Experts of a small language model.
Size: 13 layers, width 320, vocabulary 11272, 67.4M parameters.
Experts: 80 experts in each of 11 layers, 64 SwiGLU neurons an expert, 8 picks a token, a sigmoid router, a shared expert of 64 neurons.
Below are experts of layer 8 (counted from 0) of a mixture-of-experts language model. Rows are named router (the router's row for the expert), gate (a neuron's input weights, with its number), up (a neuron's input weights, with its number), down (a neuron's output weights, with its number) and show model dimensions 0-63. Each number is 128 + 32 x the weight over its row's rms, rounded and kept within 0 to 255. Numbers have three digits each.
Before each expert's rows: "comes before" lists some tokens at least twice as common just after its tokens as in all text. This comes from a sample of Wikipedia text that the model never trained on. Tokens count by the router's weight.

# expert 60
comes before: ", ", ". ", ".", "\n", "'", ") "
router:166178129153130136132080182128197122126096157092101162112141203093173106120119058093093085064134064150067179109097161173121147130155153157145090142151173118113089160145159125127136128136084105
gate0:136157103069103103189105135097100078094159095108062158130142113114091146115062055095106104088108139133140179149109113177136098175150173116172076163099147110122173140153131087136187142098124107
up0:109112174119110103186162128166146124084111162097125098204106137153138202151144113129119116188098163103109095118105127144151088142158099102099128110158163115171228106083130119117183098145113121
down0:160140137165093109165149057103192121172119077150105152129138152087137173119108095141114094100187091125154177048157165113091044172107168138131096107151136149170194136133134164106167139122108128
gate1:146116085169106131130219154128187127136170136080121180140188137164133156145101099097108140137145108112109095111130154151100158107097156161129115063122116142157153131115220114139122108154102052
up1:115112155210168127108109093137187117160089178125116188193134133128101176117168143171209127083139124118132183153108139088158079106099060134115127120124185118127177142112134108099165100050127187
down1:143103112130151218103078158142178137102151132096057138103177140128152127136100128158153118159131105113110098150151122063148094124138143110073145143133092123095185110097135065182160133174159129
gate2:136178087137125180088103112157193127154132158098058120138114171150152140138145135153105129053184099050109174125105113143073124120109067127109134083125105146176065140149112103124199100127128121
up2:135199146095127093152079167159135143118159086172173127156131197111173087098121101168140141100175151108140178137081168109104079184102111142100147122178175091076086099097140140066128151154130077
down2:095147091121138099047130178110121133173167105089120133147182160109125093118121150161182136124126140132086104116105135190158108105157164190135111180116124089087074113113078107221083132143070139
gate3:089175070147162194203055112119120164146168075108122110138077112145100091143107156133117082157187142073185156191036149155159086133117103169134102170107147067118130151101151137114142155147143128
up3:143082070145161182140116112141133113148129117108147175157140136099109065094083146143111087226129117071157137110146191138146102134128191143125163121148077133136126073153167112077079180133137159
down3:191112080148141127124119149110106135164151056070097122054138109144032153159101115114103183088093083105119122142113147078176115126141119136115114157106141133101170147097141137106178134166093119
gate4:103162091123135192104068151083105146174152088131105106099142120120161065109089133103090127077177126114137159104131128124138101054150097143080066158206103111175057128143108098195177198116087133
up4:140180133108151119101099204174185110141163099195153121135180108135145131159122136109139168166113135128155108100168163095144144117073140076202096161120138177144140092112132164132125076107148147
down4:091052104168174120101134125098083100049135157164155179166182152135092198155147154158176106131133143135146137139093129114149088165137181059176143170168056135167133147091135108108134108084180147

# expert 6
comes before: "| ", "|", "(", "– ", "/ ", "kg "
router:130174160178145077140095103126183198090162128151127178084176196083200095135142144068122081055077077098137147111101110132144144141106124147102182157128107134134035123144138089086074138120099153
gate0:098138139156164116147137166182048215134131112106112081106115079117114145106186146102065149147147148113141086094131112160152160107073121168093060160086173107149068113158154119105115095090082149
up0:117147107180089159139142157104108150124154148121162105116162172141131094137139127097202151162132164157156135125140043088118138143136082151183184035093119168196149107099189131119147106087152084
down0:064145111164054083099068170084045093094163163096140144118121121162124153144103143156132100120150054110111140081088127136148117118105088171140166189121162058115126136131158138174157054119164088
gate1:123094176119119104135168118174142128106126135080131163182106095092158128123135080100099104114142173137147127076162082124138158098118159089151091103126129110144104198102178162134137174144092097
up1:090134180191114133152088044136109094132151143169108134173056150199184119126172166073107030123140173102133150093111118123164184119157136109124110105071183126117126155138115143117161151127129152
down1:105133154144120150080117130142119153151139138077077110068034149156104236141104095104100155150136175118159081045142085123128134114192174092207155146126075060140167132127139087134124164145162201
gate2:142122081124108105203090124128121197190169167141132162143132145103085098100105181166136116128146167162154128194087173070144099126111126132105134077145144123158108159162121076151070119089088101
up2:110135116186149101077138139108094068149123151135131114159118112100123148133112069086139190151110123161088061114175151128156111132166138115039153087174119141094101114123115122193119138137151170
down2:148118127121181162110144135084097113083118140163149161163183143125159085095068143138138151159165169124094074115146108116186172092124072169089139083144118168130103099135121102158139124069176105
gate3:100140142091095188092177076098105171123099213132195164131090145124108112091137135153154050086106150145087160151139066109119124112152074171163114162090099104097171075142151126160112146147224090
up3:153078098150128115129080128134180148165126161180152110121183119114153133168117152111087176122073131119122216130139180178075077126078147122115119076095140112079078175135143067166176120109111175
down3:148140101121208086143124166153154112130167121134137139084159121148104100118120165124110106116092073134111061130142108123127146081144190113109111134124148177151085145160134091086141127100106202
gate4:141097081129096079106077106064120158142165121130139115089148176081092113107123122122109127107107116119173160146128172128135066089134097089157115173074085112133165132194098138098108089130113105
up4:101155070107145092084137119099127143057176105085096125131156148157155075096144103097134121139141104105162130099133158155124071124109146072088146157098166119080069138162108124120173105165094151
down4:090127082115160118168098167132135104134109149056132113159145069121131094139141156141190101088194109175146179121094148151151031091113135113109147099157172145123039102124152055148090155120156122

# expert 19
comes before: "| ", "by ", "to ", "|", "N ", " "
router:136102118184147152104094136131147151174109161152126139070175166089225125172107182092164138081144095085179180098051128118169125106141121188100114119163178128177053149217086124108099145120143141
gate0:127108048101106159119143088077112104163124161197146113158200113156137120137168160156140101096155111154168108161131162145115087105096155138116094172142193117135097150104086162107173118153137142
up0:145127174088089143130092086171105102164073180135102133102130125124147124120117112161104092058121121152175121116123111106112038073147114130128180151127142090107128161088149114130153120181109108
down0:104102092142141120127149172133102110169101115136152087146088128141148103140150099201073128124164100221167118120118115128177091072150125157123117098111120092148149168169120125125086152108168149
gate1:141098129112092112131119164127149124149132147142123128076114119088136180128123169122140136209118098119133141129123112129121090090088120162123128146133131199117153123157107148086127062084133135
up1:152090093131143183122099159068097099119082127067176139187131121079164171106153077093127098111112152092137144155151136124168158152099122155075123127049110097160104143121154144091100165146095152
down1:130137076108135138117186090113093115121115084177131186085143127107119093131164165163190050128134109188158151136156063131163187096158149148152153116108166185140153147111098152126171076156087103
gate2:127099146132142175100134086136092170148120079131104104191196114145166141121129178109094153084172123128139075099115132116134082119158112102113105101058098117161119096146093141106053180114129128
up2:085085111114126107097140139121134092137170160163158129137157119166097161113129139085182090136108126108201099059138165153175126094142132101113063142124179097143092162189153070104115139143165082
down2:103144142112131186139133102121116147130073134142153121129086161127111117092193108130149135155156113171169177153148118183160158099104122132101108134158101154118133079081108144084116104160114102
gate3:163163128155127125136073137095189120132143105152122077106111120103116164173122120153074118117152144128166153065119127166071098153136123097144179129124188098124146082143123156103136125116133132
up3:103117155155144116136120135149126158089159072041214130128148116124120129127164138097088150182136096136110135123151155157155128157181135125171138116148174091105125163154062090126113171042151134
down3:125128102122168152131110167118096093131095146167112102130132114168120123104089142140181109088043152161170086099117084141094106091193101118123132118105160135157172136171158222143108110086127171
gate4:085096147087138118107066132110159041148119100170116123132116124149170109118135101107080178096148184125129100062157134141106123097141086145114180156151153071132080125163104119131137145135173121
up4:107142128113127084112095131126142155113155121115118129121104138082105092073129167096169061155123166147127139126111161179162142127072184126154139128147129169119109070128132080156118187144137169
down4:200159143118128132170119052128104117132135164192178109097112175141141152141084079183130030136142116169215129144133117077125063150115161114127144148142148107112098131110133173113136141168134131

# expert 22
comes before: "| ", "|", "\n", "; ", "% ", ") "
router:145160108142155097142141170134183126148129157120118150127156169115154110164131109070085102151112089113142128155103154188189141125197079162140149122136124120168044202127126079139094178167112093
gate0:099140106087239155182095145135147123158124191138127142151127136101158117150114112128147147090128140149120097188107104107115113148149103089116137123112091125126138173168115070127118145059148146
up0:130129089144159103161106126161129150205160123116101116120157127124168126144126097149108150138105126145138074169122160155120093160078164124051135099106125178133103143115204099144173150074094187
down0:146182118188135173120141165155110141125189111136085141097089137101080117119134095126186138065139141156183133129160116139127111114147122162157135139139078070099164134133111133156104081190131108
gate1:094141108093154166127091169179110148125134099120172151114118152119119129108124088113113157124085097196183176166118085087110107118086127167083107143126058077115096176122172067144139110106155109
up1:101146140085146165146115184196118143086080059131139079139123096127071099099119044125132182161084112120121166159112098066104153078174136180118128124167085107101099160112116127116110077139139110
down1:029105164115144120108090127105154042172101176156097058142140143141127155176125192138186147209101141132093085178132109071138108174117090119086110185097154084148120057093145086054107129147129162
gate2:137137092162139124053138153149123159169194139108170149138109192108080116131115080167107152154093089105083116076116146077120155151150160116134123156097073162121096077107103088163142133165145066
up2:157106105165112149160081117128099091142152113122175194096111156112154084173131110059128138119132130171129105149127204156074135104085136107076138157137108126149152167135152164069170074103125146
down2:055116153129143069151110141071092112115113095109175172114131158133106181132172161164080106150189149120095180120051127141181144140139136133114143156196167070098143120107094098144102196133202109
gate3:093203078114116144134102130103099151212104147149102112126168134146117112174104081131094126149185101088142069117133112117175080162091099092097070080180083114143108167160212133122158200170118150
up3:157226163104117161123096082102164122121118145143142126089056099166143167167149131131114100174152176095129144071131130162166110104112113144150125112094081105130159177171134188108077115155137085
down3:093142144150151090095106149158138143138115174141113088143120153116100087149120100137094118117111114057138149062077126156130139171155108173123173103147119155154062156147134165172096101173202186
gate4:104148107166106122082087157165104173092100089168121123192142109139124118157149133147139132126161092122162095083109152083139146150196124120210091115184092131153150161147074146160113192090083145
up4:165118159155136151139109121067156092132136152127105099056093150066151089105142078106143118089104181150094151144140120133103112126130106187114158155094160143098114063065137091100113077121184165
down4:109086107154152141143153109103158070124151118123150092181167170161143127131065071161125148170155117097127152118124171168160131074131107121052092129164128104123177113099103114105186185086105125

# expert 25
comes before: "\n", ", ", ": ", ". ", "\n\n", "."
router:189132136137125149135085150092144148141126212148098159129140239104130085116157135101134132089130069092120142085101168150163121126134175178144125118145151156115069147174147141109162185106132086
gate0:182123116125170161110148127118014176148169150143114133167124146169105159145075193127143112043146123108118078113150161171126099186143145083077082087080088121146150165067098191158092101120136104
up0:073128059197153106156184129162191158091093142104133148132113188160122112107144117181125089115164120086106182091064149056115123158119093072104150140162109087235148106140187106105130142160123136
down0:112088127098098151178069109146081083139110162156128075152137111196112107194091110154150121104138157119097101098135136116120095099104127151158116143129136162085126136095161191111118133125163149
gate1:126154095072171169128137098097101050147150121152115118116132153144159199118149127122101187109145078158072109173119103090116114130122169158117091139109064134144106059113152148181162195145155102
up1:125167103086175102105137108188097180138162089097140130193160115161117145112118161114148137140103133176059162153134184094107105104079131191157124125188162117178138130081116127128085116160182128
down1:145156166108076108172169151138164119146124112077152125114140105152104146136128136092155105117140167106164139085073132154118107094106167192148114161124077135098086118163106135125126140122134153
gate2:080118108169138122067172122122086065161152172178105078163106154135171116086180130111106141128159095125082064101135137126142139116133110187118193125125139176181081155153075119132112103117092128
up2:122118129166089144130087160125115103151169177135120102156162133124134108094161053137137127105159121111146096089104115137138172105111115173133130130073113144141139098185131146120107108114130127
down2:041108159053112112115134151136112111112083103169121131161102147109111111156114105127103121106139247156147144124170157115117059112120141093086145125209124121099124107099110166215141165144118161
gate3:135128142120140120128141161086123115057158118142143091089092163148170069108127144095147106103159117105139110068181118078149145110164170109115120134139138116070175131130075115136157116103156187
up3:216158090048127161096102163161097163195101124156211160140122140124137108102150134141100145173130131153155212114133189170110126146113130028137126117090146150138159134106128092105123130141118177
down3:083147107179072144089097119095057121164115100171145123119145138129150124132147092068129138181157127124119139179144150139155164109164087104078137121107116142161149157174117137164118034072151144
gate4:130126063117131142077148107099119105125168157082100130111149057174140095118140158122137127077143133128151069093107097115097182099125187112163088174116140120126092108192107142102164144134134116
up4:096107119136126121094088113112128118097131126127133132155083141139078145150148108116090127159121126054116141152186148153125119121116095121094111125089116140163158101131133138122100119117096130
down4:116161117174164143110106102131135120147106081154142116125097138141140165126115131113158112160140040131103165130148145130115135122135110100058109112139114141147135128110139117152119114130123140

# expert 77
comes before: "the ", "a ", "his ", "to ", "that ", "their "
router:143138145132143093151020091169169134148088134130141121101179151099217149180167125136183062147089081104118168100116150166143144116150106160097152136163171121143157128149138121104094118199100110
gate0:093161094142197189078142136094093139086125139132174107124078092143088126170156108123021102123143128149063098181134172147137149168120113067121100110109066101085113141115072114161142163104150137
up0:144092156143157147138117146143132146205120142134167182141128173139113056117110126125142169135076143105149113110092064122141146054158102119176158171124089177144140140062185143104101133147114053
down0:146128148164103140110148136185200074116151126169117120076178112155079083170116150101054155115107081103120181171106070121129151124136122114127154116122118170162096061097097118097101135141147134
gate1:069100106196144096131161126110080125154102143114100111195123124081109157027131139168136118125172129123188147142116144145107190104169129163092093114107111082126124120151149114129142133176096169
up1:109176137189188177132133130119076110168142188064132119184130124146081148090170173134076091167160134150141136114124110126112156119103116177115123135163152166131150137067098097092125145169121112
down1:134103094081078099118162152084102116147166058095168095109172081135098118140127153154143110181135115100136106108147147094111176121145147147132127141069055125096146030159135117133098109171103137
gate2:144135168149150168103108156117142179084101136100138062157124122120166081146174069118130121122119146118105131125125141100150125103179095084132067150096075118108173156122160158117101086120121125
up2:131177142116102115126166090115094166121135133144088107163159155105102198142151147144154173055190149156169102155129138097165094129127134132099109100106110101128123184078153088141175187113152098
down2:104093122141156163108154149149129142117108138167198107102159168138146089154119047101107152152086061145103114104134119097126122142105102171130145146116067098152180135116194166097147075145141124
gate3:128140161073126178116111090151154097074114180139121120126150102155109149073113115174141123157154125141142145150089135088097054087096088141079167148147159118113153132152103134118143117163166138
up3:114126139164152090146145087124088089139137111128172123220168131158185101132126186155139105070159130189151206137099115130136128048090132117099149112132189111148131148190142070084137108146118104
down3:099164080135072163093147142171139105124136118101132153119115166072102128137103080116112173149111126079117055144135118087136156235182124081098132103173135071089065157121123124126134132129108149
gate4:134125203129081137131085111124139115094151091150115137074145145139098193161211114146204115134165110139149132108095171121167141099097114160172122133104109128092126142101110102217139116198127157
up4:153153044122173118155136076128117105157081151111076173166148124147137124091086143167074159155139151077181074101149122121119122109104164175080175098136092187160124166150084120051121137116193136
down4:154155121162188195067211168179138053132103074151145123174086112130071124147141140120166102118131161097078128135121086158116152096084127178149129110151138119148094147051191160171163160114139172

# expert 4
comes before: "of ", "in ", "and ", "(", "for ", "was "
router:135147115130166095115095184127114154164084092147140140078125159117140145126103115090101143120073024115081123121115144136161179127179105136164179164159123160115090133150160050153125179154132119
gate0:098127179145132062133121063152103129146111103165160146097084136148129188171117180130116130103120146129125129059149070118190106118088070113108168168092119164148155185191121169129126123127195101
up0:105078153155094109092128087118116052115174086159089150121107119107145158120148136068127156178103118131186144135130133141143094095103076143124115135126143148115087248177124136111090064161141132
down0:093158114108113101137110094150164127132149099147121169108175189113165097108193146102152168166129132123124128159128193120137096129164122174170154198129161135096064102139158127152095102145091032
gate1:132094098158149121143127145083044130176127136174135148156065118124095094135141107149147114146106057091058156127118142097098177175137103119119148141125113124148121144124077082165124079096104092
up1:150098115132110112093123078104099105217130122194099129134076127175062148116125149138162120176150118115157096082111131136167129118134060127120183052098186081131132139155180101173068126098157139
down1:102101144106118076183210087174145126107129121118067138147134100137108145120116138147122145109179134127121107136109127109125122122091075147122126089179061174126084144135145131161134112181126094
gate2:171186123169101144140130167088094149130161164082183197096145108128176141188115105083154144089122082155078128155098153102065093099154113102101117116112158181148138117154090126156040129082146135
up2:101123150107086098104092130181130179085157107119166163138157144094123178154110132175173076104043172110146079132164105159184122172108085114140113182182113076055134110106072201102178133132198097
down2:143115135106143088074137156120163157195118108141158090126148180114195086169085142126086082137127126124161116085077108109114194118146134127190181125122162110053134159105138083145115133148132141
gate3:109099149124135136159145121118090106130126118159108100160177143106121117142136208130175152086159085086119223110134125038139081140135117180122075100183155155130151138160116114134087082127155128
up3:117155141032164141157091131172100149135088161133086082149148114026151057093147144126117113145169131091082144173113118106189093109100100142095102061233163069185116171080134104105139104103148066
down3:179169171106109140104171139137184128087122147105103043153122133115135135132134151112225106157173226097154098124072128162142085155140070082159104101101165105127088152111156102128134106146130138
gate4:119170119047134157160141130099121101122171170104106079140126155090114155112146146083113142088134103132148141113121162144132080112153161115150194103151132159133112063205118156155201101123138159
up4:104118077089130116147135108155099058109155066114175159095140144180115139090102151196105151149137196100103178105158112145083137142104166147139070128156131057124120158137125150118100023098084109
down4:149162126121081138140095154041146134161155043107102136105142078117135127088148102146167168157181064104183125136120120157109110137125070113120095127126125127172106097138146052145112187165125134

# expert 21
comes before: "| ", "|", ".", "–", "; ", " "
router:107155125165107092170111103180174142090077157165145114125205158107172107146077164035174146054106079115127135094101172135159168113118178175120093169116170106156121177129129067051105150119128142
gate0:118108081172087092056168107094120150146133235152123079166160140129124135144157112193133152133159107123112095139137107113114117188099074054103115110088132079178112134203116120119145151113139140
up0:160145127095080129104140091137168116124088140127096170103134168135162115141164129060069145153143113094119125098136179129126094180160120111111145138104124152178161147144093084119149112073108145
down0:086142148151193120170136102108135117100095122101133144114124114061176067087134144119069119087074096154141132116152135150141114145077125128128152080131095107137157134072089108161155070138105105
gate1:119071193128150098138100118147111169114110109122112096096120113090170074137110080126103130163174090092139153070075120119130101141131071168097135157142131119145063124133099130085111141125168076
up1:120094122129129187108131148172136143117173134151148169156130130121146119146165053109120140128176103066198137061118176120172075180156152148109121147027162118158075125156124112113125109141132137
down1:128133136132129128167095089136102175086147108168122136160126091126159148094217131077118122148198167144150122062124136073078094143128123123137108125114098127139131140093174101141118149139112093
gate2:136152141097144201114146129124152135083113145137092154074181116122111117072069119138120146146118155103095123141093181108136166093101110218146128141162152134093180147178183162109104097112205159
up2:113067180082148136055116168071165052150129164155101137102213099119115152128140151125135121081143110056158142150127091109094139087139100102136134108140088099144107177151040135134077112110124139
down2:144115145102116115150093136161111090147138083134183162071179087125122150107187098080081103116151146171142116118122091146129099147103168157137132096100137098112142097134130116106130136114140127
gate3:116111162120092183147111151100109152181097146166122159105147113133176102109112178177161177145111129135142197140101106087093143119110116138081133149125182157162121094161173074152100129159153137
up3:146164168101149088091121131142134130130143118154139114117153144130121130112145122151101075094130126191118126144138073160186089103141111147156106163118065113064089154094109172099148136184158146
down3:115177125122145129089165129185170141155090086117133126140080174104174106101071160125134149154160131126131176118158125198095159120113147139071141080130146082082099126193140127108101122193089180
gate4:127088082152193162135077119137142131094154148125157132138153124139099116118137128142171158114124097155102110162121088157113166150182096145138143108084203140125098078110168147146130059098111139
up4:153146159076101134107157164130158148149113110126084135133111099120164137148118132151071066155105157178110161126150177069149105125074147126119134140147075122100125186167092113090100141167132104
down4:107056162217142079186142131100090113136149120094132112137101157212137145150140133094097118154110143087154132138103141130211073130184098170134131142137103163137235154161150131090127160150206133

# expert 58
comes before: "by ", "in ", "to ", "of ", "and ", "as "
router:123088132192145177133065148069112116138107153121156116059109196097215115111117059093102140141072062173163175079102098163126170132178145132153127164143125136114063159160082104129141166142177158
gate0:120136076134182105121122139182151106112127094175137125119140199149159121160153155127080141044183136125132120143143180131095138107149069104105141154097123123137092129071089078103156152142140101
up0:162107117118148175090125118102131134079195108113171115163107137178169144074144152161080157083166101063127162178175134150115094077155108110140137109136079162119095186101096102115084133121109139
down0:154188140141184092138090150110100072082139129110140105122136094099133105101103164111126169159065176107140128119108120153111112125120075102109097103155101131204076131165178177121110106160126126
gate1:103134100130112125147045136139177090067096145146141144129167173171178082162103164084115137118105117137088100119120081083092125120174146130171112177152105116118148143117116167144174129151073131
up1:143105109061066147133154153136107121123075119055132161150100175095072191089089085079119151197135059128092087092128068087148172098110159144132091193150151113091116054118169126112138178119121140
down1:101105180201113139112073074119150101137165103122130095155093129133138109108157099113047081082088149131152095165078129050101181135154068131091075084062119093133175101140124123118176152123097149
gate2:134115170113078146136142109209146084141101173105095079103108074135145124106165092078187163122113100150161164148120160164128114083109143092086147125114154122132120040118106130133166100137136092
up2:106152121146158155123125065143139128142085145151127102124080119094163091123092165089189085097171134165176160151119147127108121105069093135100206131152168107112097110129068133124100164120169162
down2:118133101097134130115156105090127141129123106124179163105097173131077113156109098205080142159152108153075097115187157131163151169112130132163132135119079131088189167133150079159106111086042114
gate3:120149132112177139122129051127111104102104119082113136103161155150166078134118182121148097144126129154182083135166151086109095108149167102185088068086143123090114068159130151116094152134089149
up3:067145104161125172124142125110108119156159149161141131088078144141107149120170184140150109110174129128179115153179130123121158104097142191186083129147112072090163141119114111179113169099118125
down3:156157161088163165147156151129112096135133170101151135151167148181163064146145071145139118097134155082103117139098090112084136184192152118100104051129118094101190116121150217155069126152133095
gate4:130111081113151115107098124098168126159117151166170087126127151159108080126129161129138091117155127135115196132110170105144110149096116079143101157131180141044149085144169119190054158123091170
up4:137125132144170166160066116119168123103084168162153050104180124150199097121177124103099134157151137177119220127135148131128100166152185144113130125097085121103115077133150151196069088136112125
down4:185117143086116102092153144048154140165125153143185104217129124146135106139163069112139165171120121116114094165151174126105123178109141176170098123121169171113100117138202123182138105121117182

# expert 66
comes before: "| ", "|", "; ", ".", "–", "0 "
router:131170096147133110149098174104188084115120116202147170172180154170150124112121168092144134053104121080112119119120066182182169155137171108143171170119119141114112191146119108138089200115142177
gate0:135109132163195098150144151114202096121164109070099122082145113170133147119124107098122098161128118136139101121159140147119098150123149170136120123138115142044140131127090136165106140144170099
up0:168166127096161118157146140145164136167120095090146119061115117102163127125174174148158205128123109110130154196163133106075139136092136049127111133140194130101160150227136128101208147192084156
down0:051144174124156168149095133107131170137100129134125111173157099105099122102090129116115128162188165104130169129158170137153157127121120096131116111124055124077157187133170169173094096155133096
gate1:115132119110160100131053091123133127163090137141178089138118137124128109139100158050156105141152096101164149120116095118142155139122051155110137096113113085105123146113155079102171162150127092
up1:121109131133140170165083155126121076156116146103155107159085104134106133087101125128130124140149083158111147113158086065148126157146095117146097082137140064082147156121156103177147185157164119
down1:108191156147142078217091171109098163116124153066144137146113125135125095105157171134147184101151121121153155203143155116110125108120145092169110164146123132161151181125078101132075047127096150
gate2:133122135079096123149148151098152084119114143178122173111128148150131129117076120106134111085082157072158133147089128078070141188126141096138199087151090120113123158123111167134098203131111095
up2:149127115123159161078172168130121103112101153090147154108124119125124160138098107144122078120098146124120113182109146086081148175075129080115086133107154115124116152156119118150177124103083118
down2:112110083112114128129131206085155157119165147135139147087135153109104075194157086161114139137108154124157154134093125120085147082168083098142122104108117138154107137159132166163104151135144116
gate3:194210081146120161159058090169106135120090106139126145099114116112127130166099143102152145130094107113087134127114105155191151160147107070138156122158142091106090072159140174112089071162145152
up3:129071197092111118113142149074166104100118158080118149167138158148155145123172082177071086094125120155177116114107134087106089095153113111120100138109113150180149131111084074127140147122109152
down3:110127133108107093086082178143133152174087123158113110137133137162160134111131110175096119117105094041158150106093135191109110174116063143131132107125131157125109102205080102089084143083089156
gate4:110123129095117099134142107108119123137167106078106095144149101163132142123101175170162140073096156108178125150170037102129114159125105097151132165154170125136129074080068137123101125082148111
up4:167145062178140180127159107116125121109142159124153171116117161121142154155127078136098100057112123128150118192114104064134086129070108125114149082151135120105137070075118080087154179088119105
down4:105117138100099144086147167136136110154108141136114140117131188087091135128193156096140123094073127120137156155136143104094132116113125135083156139165065113101016132127135111114099153137078086

# expert 26
comes before: ", ", "\n", ". ", ".", ": ", "ed "
router:119094163165118070164135137151143141171084092178103124096144200071147133139079132126137123098169072149151084110103161148089170112140125164101205128124149150138127173159177162122120111173085115
gate0:148147130173110117155166187062106102133173104155160194107171153103135120104116092090142182159148114142178091096184129165137069112131051156115100156082152159158081157101181155136188194177113122
up0:097163132143082095085159164098133075161190100138108116153124112184125143077081122149127113125130141115192128108125158133101093143167109142056102184119153144146115185089165169165123158141103108
down0:144152139149134136130135159186123106076183134100082170125111162156151175075153118084142103129131112154117085098182158108128078174122122109113058114158114158089095170105096100117125137101132167
gate1:112119153106118110145110083186102148143133141164120154172092173127107149138117117145096079115146169064098089112138173128087106133073160152117158126132139096131193174159162155103139116104110170
up1:154115206143157134117134103125105182130142229130094050061097082175123109143122140095140116162134148087129108132172150145107155110192154068096073087083203081094091133152108094155129117084160171
down1:093076133116161166141171097197102135131131131184121142131169094144103081147146155178125160145148156121129132093132147116124146119152117136109139107091104201152174094084167131172147145111095111
gate2:011086169143140023107149152097153081230158076112144117179173119094117119099170117091143122076162130159203110193170158068136147141113075126113084139090106120125178185065192124186162128098154097
up2:140119092217104156167087081155129104141153109139107166123115129070111178123121142077111104148104130100142153100062125156083112113156141122083074134151115159159086140127134052140153111157078133
down2:120105107107082113167148144060095102106105140106122101116119180131095135090097158141131109090141140140125086128174151120147104062126142123135107157130131122105113126111127124057156094143175169
gate3:099111124102101106117098111115105141161147112169149103114120101160128149109137100121151083106145100052191112089143106183153176154099147119095159167209145146154127153179110112143114121115094127
up3:150064084161097082132111121118095150099121093133117161102171111138130088087143121122174104164036137184133122106157111135184103108153128169091066114115140135151140124099141155160115106115113171
down3:096092163149197122130110160140117129126152119072148099162121118097083125103060147179091125147068196191043168113125189146145160068105183121094092158145119149173102130095138140152161096119120079
gate4:152071129177171078132113143119110138167133127154092132144119108128120191173138085183181146099137132184157110086061136068165166102158056105142169127140148066105214142141106161128136080165156168
up4:147185149115063191097097122163136125100146102125135142159120102117107072104080182130091096140149122159092174132168088186138115122057163135145092125139069132133148119151111104170196137070114109
down4:158121075071161125172119186143112158165182117044150173163117214103108148170092145091097159136103142095106148136103133152149109169078113131111136116145135141128126108096127114103079118157179157

# expert 37
comes before: "| ", "\"", "|", ":", "S", "8 "
router:132144126157106098124090143098153155134099134134139114141107132113173174145070159091168165114131097120134094122137113139142162096169140153105126151151162118118076165128139114154088161139144106
gate0:112159173120155095123184118103117087081127117119134106160133078138248141105128152153150160105153117120179141158174142097098115098150193165131129131111103128088162120113178128117135168088106107
up0:119127107065143122089112130105045119118087132071074154077129126135064115171033158165113146111129146123141129103137163057106170191142125168153124224141111137152075154177108113079063137080131154
down0:150087132118140128072143126130125120157170042144203160100169130160080162137179081095182142137107108100068138164142145146106075168160058139219179104105144160134212131109087116114160136129060102
gate1:111146108119102087159100124220160170136116132153127099155099131104169136107187172122142127110112110099144124138172116161190204138097137112162136123101125166158078105138159100132123100145137181
up1:201091179113158141102117081168131114131132099100159166079155122122167138122128086156129084136079117183117161093148125142139068175114135096104088141150137153072164124152142099040094125072118133
down1:150104147112092117187186143087130135140142082081148146084180161090148158156149071123131117155131156148132132167118125097171151133133121125086162147086152095057145136128120105140105102124112090
gate2:110073127155110144149110141078167090140119168118062172181129103191107124170091116118104160177155123142144114112159145144091162092094099124155125119152122076183104125094180171116089151119131173
up2:157132103100162196164111097077106136128118116118160121111100163164113132138144156094151155127141116096194118093181127130159140067181117104190104125130027114120093160134129108116181081078138176
down2:229202110109102120138176090161111189130105083129150146098190096110138100134136141145163146090130102130129158220066104085183126148098136093104182112115128166145115104156089152166136058153097171
gate3:139148138107154125147133079050184073167109165169127119155197116068127161111144142181160111087197115100183115149126132078167114075102177150096131149104165144155094206154121145097140130092108084
up3:114155125129210116096174121105145144189154145147170089164136100078191158114133112163162104136072090129110114113121159105161131105102135125063116156130075101122206139125188141144073092067145081
down3:134146144129136165106119068159109139125135081170173098155128123141175129109115178145154167140145109148114117073100151058080132147153084113178122134143148093085116100112161138119136142120119164
gate4:132117094143164130076125141039154148138106122134094106163120122137152058120069149159106109094123139085141116156175152098104148153062131204127084164096130120122116107124137116173133151140170096
up4:109084155106155171136113119098178181115179084167149185108148170084123122094167115120144156154078124159178126126112128107145129070088146137166122167122117136178090150140103145127055167191140136
down4:146064128186125071119114115194063110118178182099143146101112134153063147162133078183104047165142163133101096121103180105188148124115123126158156134133073156113085136129118154187183102130138106